{"n_experts": 48, "experts_per_token": 4, "d_shared_expert": 0, "hidden_act": "gelu", "moe_layers": [0, 1, 2, 3, 4, 5, 6, 7, 8, 9, 10, 11], "routed_scale": 2.5, "balance_bias": false, "vocab_size": 14835, "norm_eps": 1e-05, "max_grad_norm": 2.0, "batch_tokens": [65536, 131072], "max_seq_len": 768}
Below are experts of layer 4 (counted from 0) of a mixture-of-experts language model. Rows are named router (the router's row for the expert) and show model dimensions 0-159. Each number is 128 + 32 x the weight over its row's rms, rounded and kept within 0 to 255.
After each expert's rows: "gets" lists some tokens that make up at least twice as much of what it gets as of all text. This comes from a sample of Wikipedia text that the model never trained on. Tokens count by the router's weight.

# expert 35
router [171 157 117  96 106  84 129 130 134 140 160 169 132 106 165 135 134 148 164 111 131  97 161 123 127  68 184 120 113 158  99 113  90 114 150 125 101 165 155 115 148  96 136  99  87  69 129 142  89 145  63  41 102 105 122 113  94 153 119 119 124 158 153 143 117 103 116 136 140 142 157 139 128 142 111  75 123  92 102 124 146 142 150 153  98 163 152 123 172 142 181 130 131 125 238 122 134 175 114 204 127 154 119 186 153 160 145 181 129  97 108 156  79 159  81 124 130 137 111  97 184 124 132 155 122 122 107 185 121 172 139 144  81 181  98 160  45 150 160 104 125 114 152 110 193 126  94 102  38 118  56 122 125  95 180 124 114 170 131 149]
gets: " (", "-", "–", "'s", "\"", " \""

# expert 9
router [126 146  90 107 133  97 109 139 116 140 154 189 123 134  85 149 158 100 137 147 149 112 159 150 126  72 150 118 124  98 123 122 134 164 150 136  62 169 172 113 146 112 155 112 141 116 158 135  85 151 119 155  92 154  92  73  86 199 172 143 157 161 143  91 104 112 132 139 125  92 154 115 144 143 106  69 192 141 157 121 130 109 117 116 217 146 160 101 123 141 133 126 118 105 184 104 153 146 102 164 158 158  90 158 117 154 133 179 169 132 138  32  66 134 142 112 101 139  61 128 125 141 135 126 101 127 105 183 122 144  69 124 127 150 114 158 189 114 145 109 136 120 114 141 183  87 139 131 118 130  66 110 190   0 141 165 124 143 103 147]
gets: " |", ";", ".", ":", " –", "\n "

# expert 43
router [125 118 175  71 129 154 128 164 102 107 146 157 187 102 100 105 123 161 145 119 109 129 211 143  59  75 165  88 127 155 133 105  85 125 115 135  75 128 114 150 128 137 107  72 131  88 119 156 136 156  44 130 108 165 117  74 121 210 179  48 134 121 137 121 122 125 161 148 138  91 176 138 142 137  88  52 185 102 155 141 122  98 120 133 104 125 164 108 151 115 157 138  76 106 187 120 122 151 149 155 150  98  94 140 121 167  96 131  94 113 142  78  79  92 138 133  73 136 126 104 123 123 109 131  96 138 108 154 128 163 127 169 160 163 123 246  99 169 162 167 161 114  99 139 153  93 134 140 133 147 119 134  91 131 178 169  90 118 117 114]
gets: ",", " (", "),", " –", "\",", ";"

# expert 17
router [145 132  87  82  90  83 149 114 109  87 168 163 149 115  99 143 119  87 106 140 165 129 167 173 117  94 154 108 161 132 108 118 126 171 137 159 136 103 126 153 146  84 155 111 182 107 149 159  39  77  63 113 112 109 101  96 123 107 120 122 148 101 106  71 126 125 210 126 133 175  90 119 118 193 130  63 119  69 186 119 121 120 149 133 129 189 140  88 131 160 113 141 140 137 202  95 144 126 131 172 154 106  98 125 105  92 128 183 167  95 206 150  78 129 141 151 121 216 124 138 100  90 129 169 133 153  96 147  84 171 118 163 136 141 119 167 120 169 148  92 155 122  94  94 131 156 104 125 103  93  67 102 124  93 111 114  64 139 133 113]
gets: "'s", " on", " –", "y", "e", "le"

# expert 0
router [129 190 137  57 145 103  68 113 139 188 199 134 182 149  93 170 130 115 127 140 145 131 168 170  58  85 152 139 115 141 136 138 112 195 100  81 124 123 179 103 146 154 187 178  64 115 112 133 126 133 133 139  87 131 122 109 117 137 159 140 158 130  69  74 104 124 164 134 156  87 144  96 120 109 101 128  92  76  90 146 149 148 121  82 108 138 119 106 202 112 159 122 103 105 141 106 114 112 144  87 181  95 130 112  84 121  96 157 106 121 153  69 164 142 131 152 143 134 149 130 102 130 120 116  96 109  84 200 144 172 130 197  78 168 183 199 161 178 137  89 155 132 121 143 155 134 132  82 102 148  78  97 156 140 164 101  95 147 117 141]
gets: "1", "2", "3", "0", "4", "5"

# expert 22
router [138 152 152  89 177 138 107 170  80 145 161 137 171  89  93  82  89  77 115 134 121 126 146 152 161 137 102  61  56  80 110 212 102 141 102 155 119 137 182 159  95 156 176 148 114 111 149 179 118 167 113 101  98 102 112 106 115 132 129 158  98 117  46  85  96  57 153  91  70  95 105 181 156 119 106 125 167 100 160 140 143 116 140 100 200 153 157 141 128 124 116 113  85 107 169 105 123 103 119 128 141 165 127  93 101 167  68 160 148 137 135  56 100 103 122 149 101 130 108 159 117 112 151 128 102 133 129 153 120 107 127 152 113 100 115 106  73 148 152 142 145  89 167 105 124 190 140 108 105 129  43 102 120 115 180 175  63 113 125 142]
gets: " he", " that", " it", " which", " He", " who"

# expert 32
router [140 180 127  92 142 157 123 162  97 111 158 203 107 189  97 161 154  71 178 150 116 104 204 134 119  53 163  98  90 103 123 125 146 121  94 162 109 141 102 136 151 147 120 128 123 123 118 145 122 143 109 123 131 185 100 133  54 173 186 122 171 114 133  98  87 119 141  94  88  57 118 158 120 106 130 105 101 101 168  82 137 166  75  97  96 213 179 133 143 133 103  96 116 115 138 123  90 111 156 117 145 112 108 163 135  88 114 198 100  99 162 149 124 158 149 187 106 179 118 106 165  78 158 121 141 169 102 186 104 119 149 188  75  96 126 119 136 118 126 134 174 126 179 114 121 181 170 117  63 124 111  90 162 123 131 124 107 143 115 113]
gets: " first", " a", "th", " second", " one", " two"

# expert 20
router [181 112  85  99 112 138 111 179  58 163 148 127 158 110  89 106 148 164 122 153 166  92 184 169  94 114 118 121 108  86 105 164  75 177  52 116  96 134 118 105 113 141 115 115 105 106 159 204 102 117 121 123 105 135 139 109  64 190 131  79 101 159 113 103 117 110 130 139 118 142 126 167 146 183  88 113 105  70 155 135 126 132 123  99 190  91 139  95 140 150 108  89  96 129 118 135 134 185 153 140 174 126 136 119 155 152 167 174 100 127 116 165  88 166  95  98 137 154 121 149 182 133 150 145  98 114 116 193  95 158 121 163  91 124 162 135 107 124 161 168 122 121  95 155 166  83 157  67  94  60  71  56 123 101 167 109 133 115 155 196]
gets: " c", " d", " m", " b", " s", " C"

# expert 10
router [161 119 103  88 128 153  86 126 114 138 169 155 101 132  71 126 137 122 157 115  82 129 215 205 144  39 156  88 117 134 160  90 109 120 119 100  45  79 136 105 138 182 151 120 149 139 151 132 153 152 105 131 129 114 131  91 125 118 145 163 198 170 106  93 131 105 153 167 112  89  89 171 158 129  81  88 148 102 197  89 124 110 141  84 141 104 107 127 129 135 127 121 133  79 196 145 136 173 189 105 175 142 134 134 140 161 132 162 147 182 102 121 142 109 110 154 134 160  94 102 128 131 130 156  84 145 115 218 100 141 114 175  97 134 175 151 167 109 166  74 143 122 121  54 159 133 124 139 120  87 144 106 154  83 139 167 106 129 109 177]
gets: " |", ";", " 0", " ", " /", " 1"

# expert 3
router [129 127  88  52  94 148 104 146  84 133 172 138 154  93  68 184 132 127 136 150 147 123 173 171 131  98 131  84  91 115 122 128 113 121  90  85  91 150 171 107 144  79 142 101  96 113 113 153 129 109 132 153  86 110 139 123 122 154 142 127 104 126  68 125  44 119 181 126 113 117 116 142 150 119 138  79 145 123 145  90 132  90 118 128 213 126 147 128 124 194 125 174 189 133 120 123 156 107 119 165 184 126 104 118 124  73  81 107 121  67 162  63 115 120  94 165 135 149  98 134 166 140 112  68 124 110  88 147 103 121 101 157 109  39 146 155  48 125 117 142 144 139  82 120 146 109 140  68  94 117 115  68 127 131 116 157  78 215 114 140]
gets: " in", " for", " on", " In", " at", "In"

# expert 45
router [179 190 107 109 128 102 110 159 120 147 136 170 120 141 107 122 114 150 203 134 148 169 142 135  98  99 166 182 162 165 125 119  91 170 118 119  78 114 168 117  94  94 143  75 131 125 176 146  83 174  80  71 115 217 138 175  64 138 123 149 137 134  93  90 108 104 158 164 108 145 103 124 152 128  97 116 113 148 146 112 188 117 114  90 176 110 170 130 131 156 168 136 150 149 163  95 115 115 201 145 142 101  93 126 103 153 116 199  89  76  85 139 135  64  84 105 133 125 157 107 139 169 117 140 180 118 122 169 100 187 103 140 160 114 142 129  63  99 169 116 147 162 134 159 177 126 142  97 111  96  40 123 109 124 148 163  96 103 114 148]
gets: " \"", " a", " '", " as", " called", " named"

# expert 5
router [141 146 126  88 132  69 149 129 122 156 167 142 137 144 136 116  71  78 138 165 118 142 146 128 127 100 102  97 123  53 136 119 132 154  91 156  86 171  87 132  92 153 194  79  97 120 152 137 143 160 113 153 112  91 143 144 171 112  88 153 133 157  82 125  91  45 189 140  67 161  78 107  94 137 120  66 146 104 144 110 170  51 121 103 156 131 168 159 139 103 147  89  83 117 138  86 102 116 169 157 149 113 142 117 181 201  88 144 176  99 137  50 114 148 148 128  66 135 126 118 139 187 168 147  75 120  68 142 125 141  86 134 175  82 132 166 101 139 140 134 169 103 134 115 150 168 123  99 127 136  53 121 150 152 141 116  97 126 146 133]
gets: " that", " was", " had", " which", " is", " has"

# expert 28
router [170 148 131  62 145 112 147 115  99 187 155 178 165 128 110 139  93  97 140 149 127  79 109 151 107  90 131 151 105 130 125 152  85 150 119 127 113 119 161  85 104 133 149  72 142 100 134 217 142 105 137  87  56 155 173 121  72 114 202 101 134 128 142 117 140 147 134 130 114  97 123  71 152 193 104  90 185 132 176  86 178 167 165 103 136 142 101 150 150 133 144 111  76 123 103 148 167 155  93 103 159 107 173 132 153 168 196 153 164  96 113 127  78  91 150 127  72 183 117 143  90 135 104 140 149 127 129 134 106 172  88 169  96 116 156 197 108 115 147  84 129 144 106 142 185 128 176  89 129 110  77  98 195 121 149 105 102 111  92 162]
gets: "a", "i", "o", "us", "u", "ia"

# expert 41
router [128 170 117  92  61 153 120 140 127 129 152 163 139  88 134 140 107 158  91 119 113  93 108 179  98  55 160 181 150 130 101 105 122 147 152 126 112 106 145 102 134 113 141 151 118  96 149 137 121 124  87 138  88 141  79 122 133 125 106 179 143 163  84  93 123  93 204 171 108 132 138 119 112 139  92  70 111 143 178 111 105 102 176  18 163 115 126 163 156  99 199 145 149 133 124 107 102 135 132 146 148  88 165 134 179 173 128 143 157 148 119  52 136 142 135 187 124 140 147 103 124 158 188  98 122 106 123 186 113 146  25 171 131 107 105 117 112 177 149  93 134 149 160 176 158 109 124  55 105 140 145 118 146 137 205 122  90 157 107 141]
gets: ".", ":", " States", "R", "S", "O"

# expert 36
router [130 119 177  45 117 116 121 163  68 122 151 147 156 123  54 102 111 138 134 139 134 120 146 183  89 100 136  81  95 111 130 156 104 169 104 171 111 110 108 128 131 156 138 100  77 103 109 147 186 139 109  70 108 138  88  61 120 152 148  78 148 143 126  81 125  84 181 130 127 122 151 126 146 119 140  63 167 134 121 104 150  60 113 163  94 140 160 112 171 138 178 151 127 119 189 100 110 164 147 170 148 107 119 124 139 123 101 124  97 103 137  43  70 120 102 183 155 192 171 119 133 132 187  90 100 140  88 133 150 159  98 121 166 171 155 161  96 184 102 162 182 129 103 110 102  95 177 133 108 134  74 112 119 120 176 158 121  81  91 122]
gets: ",", " and", " was", " is", " were", " are"

# expert 27
router [111 168 115  84 186 145 105 145  96 101 164 160 151 164 111 150 126 150 122 121 138 156 145 119 126 131 114  86 138 101 101 145  68 120 141 152 111 112 171  61 197 111 154  99 127  68 144 170 122 132  99 145 166 179 138 111 123 153  95 124 190 129 129  74  94  75 119 150 105 136  75 140 156 212 121 110  71 143 116 135 160 166 136  86 168 145 108 103 125 177 188 114 104 119 170 107 113  86 166 172 186 148 123 130 134 129 159 118  73  92  98  59 155 161 134 128  88 163 122  69 170 108 116 124 100 155  80 123 109 135 111 112 125 115 128 154  73 146 161  48 152  64 112 152 167 185 143 102  63 126 130  82 137 117 176 166 108 119 119 117]
gets: " to", " be", " into", " have", " for", " a"

# expert 46
router [140 123  97  78  81 118 101 167 105 166 142 118 128 110 117 124 123 106 179 133 157  97 122 167 114 109 148 153 113 133 182 158  80 131 151 179 129 178  91 131 111 143 178 157  45  87  98 134 154 195 129  75 100  82 125  62 101 184  91 123 116 142 107  91 123 101 135 142 155 186  94 130 176 166 131  86 125  76 121  61 155  84 107  90 182 135 163 125 145 187 158 123 117 118 171 141 115 149 155 156 162 102 168 148 122 146 177 153  67 151  91  52 139 126  89 147 136 194 133 126 100  92 160 107 102 131 129 127  82 128  93 117 106 154 148 148  71 177 190 136 126 108 166  67 110 106 151 130  86 107 112 106 149  78 103 140 128 136 101 136]
gets: " and", " by", " with", " or", " &", " /"

# expert 42
router [171 164 134  69 106 135 114 127 130 140 162 170 193  72 105 173 131 154 171  82 118 164 181 149 109 113 123 144 104 142  91 149  99 170 114 140 123 164 151 140  88  86 179 130  76  60 135 159 135  64  94 164 120  92 129 118 144 151  55 108 197 126 105 115 104  93 190  93 171 127 102 132 166 146 162  81 105 157 146  92 162 104 120 108 114 174 159 113 113 135 122  76 141 115 178 120 144 131 113 111 141  94 109 137 146 120 128 180  64  86 170  91 107  87  91 124 122 162 119 131  93 135  91 115 134  67 108 114  73 159 186 186 158  88 145 131 165 124 148 140 162 134  91 104 155 146 143 117  97 165 124  72 163  81 124 107  52 129 104 124]
gets: "er", "in", "t", "on", "en", "an"

# expert 2
router [171 134 108 111 106 159  51 168 153 183 162 153 101  65 129 100 117 153 168 138 144 141 132 169  78  96 104 126 114 124 129 124 104 153 103 120 161 113 146 134 160 179 119 103  96  58 102 136 130 125 119 136  69 128 108 116 146 168 175 144 165 165 108  84  80 146 213  84  75 137 150 132 128 127 165 131 142 111 145 118 146  82 151  79 135 182 148 114 173 139 155 101 145 139 172 128 132 159 180 156 180 105  93 175 116  77 131 204 130 148 194 113  56 149 114 106 128 198  94 141 149 121 123 138 105  76  99 134 109 124 106 172 148 113 200 172 121 173 143  80 170 108 112 106 146 129 153 126  96 123  52 112  94 134 138 121  95 114 135 163]
gets: "N", "n", "k", "m", "S", " N"

# expert 23
router [185 167  74 117  83 157 119 152 105  85 162 161 179 102 143 117 127  73 173 104 101 109 122 188 115  94 125 141 127 119 152 106 141 154  71 135 119 132 139 109 110 165  89 124  82  87 103 131 140 110  99 125 117 137  82 117  48 111 126 177 189 135 103 107  66 112 115 183 149 143 114 122 127 144 146 124 127 128 171  72 187  97  95 100 121 158 155  84 121 160 108 114 115  93 164 131  85 118 163 128 116 110 152 197 151 170  83 144  94 119 123 151 160 118 159 128  92 138 139  61 158 158 149 127 147  99  48 153 147 145 128 106 116  82 200 122 170 151 104 112 178 104 152 112 123 140 117  42  91  94 116 125 161  93 112 127  58 163  80 172]
gets: "\n", "==", "===", "|", "ol", "at"

# expert 40
router [155 187  82  94 120 141 124 130  49 155 144 143 144 111 142  90 133 130 107 163 109 138 145 155 107 145  96 117  82 142  98 137 114 141 171  88  90  94 149 191 100 121 128 146 125 141  78 138  79  48 112 107 143 137  83 105 156 150 141 154  94 208  93 104  63  88 121 159 127 134 137 136 154 104  85 127 183  96 144 101 182  95 129  55 155 123 116 124 174 154 147 132 133 112 119  93 135 122 149 152 151 107 109 111 143 128 124 138 114  99 132 106 128 156 120 195 106 184 144 159  99 153 102 140 141 159 108 150 153 148  81 124  79 128 179 128 155 142 219 130 190 128 146 202 149 107 131 119  48 117 117  97 176 105 131 146  86 144  84 215]
gets: ".", "\n", ").", "\".", " He", " The"

# expert 16
router [156 156 103 117 133 171  80 192  57 103 142 154 227 125 100 142 119 143 150  94 136 132 164 202 134 130 128 150  84  51 121 131 145 138 107 148  71  58 132  78 171 174 127  82  83  90  88 167 169 138  68  84  79 124 163 134 110 109 125 119 126 154 106  56 126  97 142  99  82 136 116 124 167 104 116 100 147 141 183 117 107 105 157 117 200 121 112 117 135 147 124  86 142 118 130 141 107 129 148 114 119 121 154 113  89 150 158 136 117  84 136 126  65 153 108  74 106 150 138  93 174 147 151 121 121 134 107 134  98 156  90 162 105 103 194 117  96 156 136 108 135 112 189  63 139 132 131 100 122  81 105  83 112 140 158 100 146 189 110 160]
gets: " the", "-", " The", "The", "==", "|"

# expert 8
router [155 141 128  27 137 154 130 133 102 106 159 171 157 108  54 173 155 119 118 156 135 124 138 162 152  91 136 130  88 129 107 119 135 155 135 146  59 134 112 103 151 104 123 119  82 127 158 143  91  76 115 115  84 110 125 108 135  88 153 160 136  67  77 140 110  92 152 141 114 155  63 137 157  86 153 121 150 118 116  91 148 126  47 156 154 176 200 143 192 134 171 112 111  72 133  97 135 132 125 170 177 126  91 147 130  63 130 132 145 104 149  82  98 143 137 176  82 145  88 102 122 162 168 123  89 111 162 148 168 165 105 151 164  65 143 178 106  99 190 123 136 148 117 121 138  65 131 108  96 148 125 116 141 120 167 174  90 194 127 180]
gets: " in", " at", "ing", "ed", " from", " on"

# expert 37
router [128 198 130 112 161  81 126 236  86 131 150 131 167 137 152 119  89 109 127 127 142 139 135 184  72  73 107 165 143 163  96 175 117 138  59 113 131 120 112  57 145 103 117 108  90 119 116 154 124 160 105 118 100 159 103  98 134 132 132 139 188 136 133  88 103  89 155 174 143 135 107 117 177 138 121 109 163 129 136  83 179 140  86  53 102 175 131 121 134 108 139  99 117 126 195  89 169 146 129 137 102  70 164 161  97 129 109 149 164 165 135 127  80 127 141 125  72 149 113 137 194 141 126 132 148 128 130 146 128 155 124 134  85  66 141 133  85 195 165  92 144 130 140  85 182  87 133 114  80 103  90 119 164 124 127 104  85 118  90 208]
gets: "\n", "==", "===", "-", "=", " =="

# expert 24
router [181 151 151  83 163 151  81 156  77 182 158 147 133 116 108 150 119 146 131  98 159 100 144 127  32  96 105 127 116 179 131 180 113 143 151 136 133 119 106 112 130 135 159 123  58  59  74 144  87 172  60 138 153 141 108 126 130 121 155 137 132 179 115 160  89 142 122 131 121 148  54  78 140 139 122  97 151  54 139  73 134 129 125 109 202 131 161 133 162 127 167 106 132 130 199 112 133 164 153 168 170 120 154 103  85 124 107 127 174 146 105 138 189 121 132 162  99 140 104 115 113 120 147 143  93 138  69 140  56 133  58 128 117  62 133 145 114 147 159 123 180 125 116 128 162 117 155 138 119 164 139 109 170  99 156 145 101 131  43 152]
gets: " of", " with", " as", " to", " for", " by"

# expert 11
router [114 160 106 106  96  77 114 187  96 138 156 170 178  99 100 184 167 107  99 129 138 131 112 153 147  58 169  61 130 114  48 175 134 109 113 103 124 116 123 123 162  73  86  85 109  74 107 171 154 101 116 127 130 155 131 114  84 149  95 118 161 103  44 139 109  99  83 127 162 122 103 132 153 142 131  82 128 100 161 103 146  32 150 103 137 138 138  80 141 146 130  69  90 112 108 170  88 109 126 151 158 114 124 101 140  99 106 114 109 116 131  99  47  80 137 110 134 131 118  66 118  88 206 116  86 117 102 122 144 146  89 142 139 129 193 134  88 133 167  75 132 129 174 128 182 124 129 102 115 136  58 103 144 111 143 121 130 157 127 161]
gets: ",", " September", " January", " May", " June", " October"

# expert 12
router [131 172 104 100 120 143  89 159  98  85 146 181 116 142 126 176 123 120 181 131 120 116 142 138 100 110 137 198 112 160 119 152 154 187 112 197 120  96 142 111 103 142 114 134  91 112 148 157 145 184  92 119 128 163  95  52 127 131 182 146 164 167  83 125 125 137 140  78 109 139  81 105 135  89 118  71 112 157 178 104 105 102 169  80 187 146 157  96 140  99 154  75 105 119 137 117 108 153 157 145 131 122 110 175  71  98 163 166 178 104 131  98 127  82 146  99 114 167  90 116 133 182 168 185 113 122 113 176 111 150 102 109 132 121 125 132 129 153 184  85 137 104  79 185 195 105 141 106  91 180  98 112 145 133 177 120  81  98  51 169]
gets: ":", " as", " |", "s", " is", " of"

# expert 15
router [150 199 135  71 147 155  94 151 122 116 176 153 176 138 109 117  98 109 146 110 162 108 136 125 122  87 158 149 108 161 113 167 130 105  91  90  98 169  84  56 131 133 132 149 113 123 147 171 142  92  73 146 128 184 136 121  69 164 148 121 134 153  79 106  73 120 115 124  89  99 147 115 175 122  90 116 161 137 147  80 118  94 123  74 121 164 181 107 135 138 139 137 107 168 169 114 124 128 148 155 107 154 148 122 104 103 110 136 105  83 121  60  34 172 153 130  54 161 121 169 134 141 166 122  94 138 149 129 157 162 123 130 101 159 139 174 152 153 167  12 165 149 110  88 140  87 160 153 137 116  88 135 186  99 143 123 110 148  53 148]
gets: "\n", ")", " 2007", " 2012", " 2016", " 2013"

# expert 34
router [139 193 123  89 141 166 110 211  97  72 138 164 185 147  76 144 162 145 144 137 122 109 174 157 169 136 181 129 137 135 138 190 133 164  83 138 110 142 142 104 175 212 124 134  75  89 125 152 161 172  96  81  89 195 119 113  94 152 110  81 119  84 115  76  80 119 150 117  98 145  66 154 175 107  54  95 126 109 167 140 129 119 132 121 171 125 106  87 140 152 143 115 138 153 128 164  70 127 171 118 156  65 152 105 121 136 122 168 141 101 161 137  93 114 138  89 104 175 157 108 165 123 162 160  98 150 123 167 144 124 116 172  89 102 150 124  91 137 140  85 125 147 162  74 162 127 127 114  97  87  62  95 145  86 126 138 120 151  85 123]
gets: " the", " a", " The", " an", " his", "The"

# expert 31
router [136 126  67 101 134 132 122 182 125 185 171 180 139 104  50 201 123 158 163 134 139 141 170 163 117  62 177 107 115 140 143 140 174 175 142 112 101 110 123  99 148 177 169 135 107 124 148 161  59 155 113  78 132 131 106  93 137 167 135 149 174 165  89 118  53  88 158 114 140  74 154 134 115 166 139  98 106  42 145 129 101 116  75 122 109 168 138 105 137 126 132 121 115 101 160 120  83 117 158 142 175  93 124 127 145 154 167 129 156 125  96 128 114  95 102 133  98 122 112  86  89 104 137 145 156  71 105 131 118 161 123 195 114  98 134 157 115 158 137 136 180  83 181 152 156 172 169 133 135 128 116  96 203 125 186 131 141 126 154 201]
gets: ".", "–", " 3", " 2", " 4", " 6"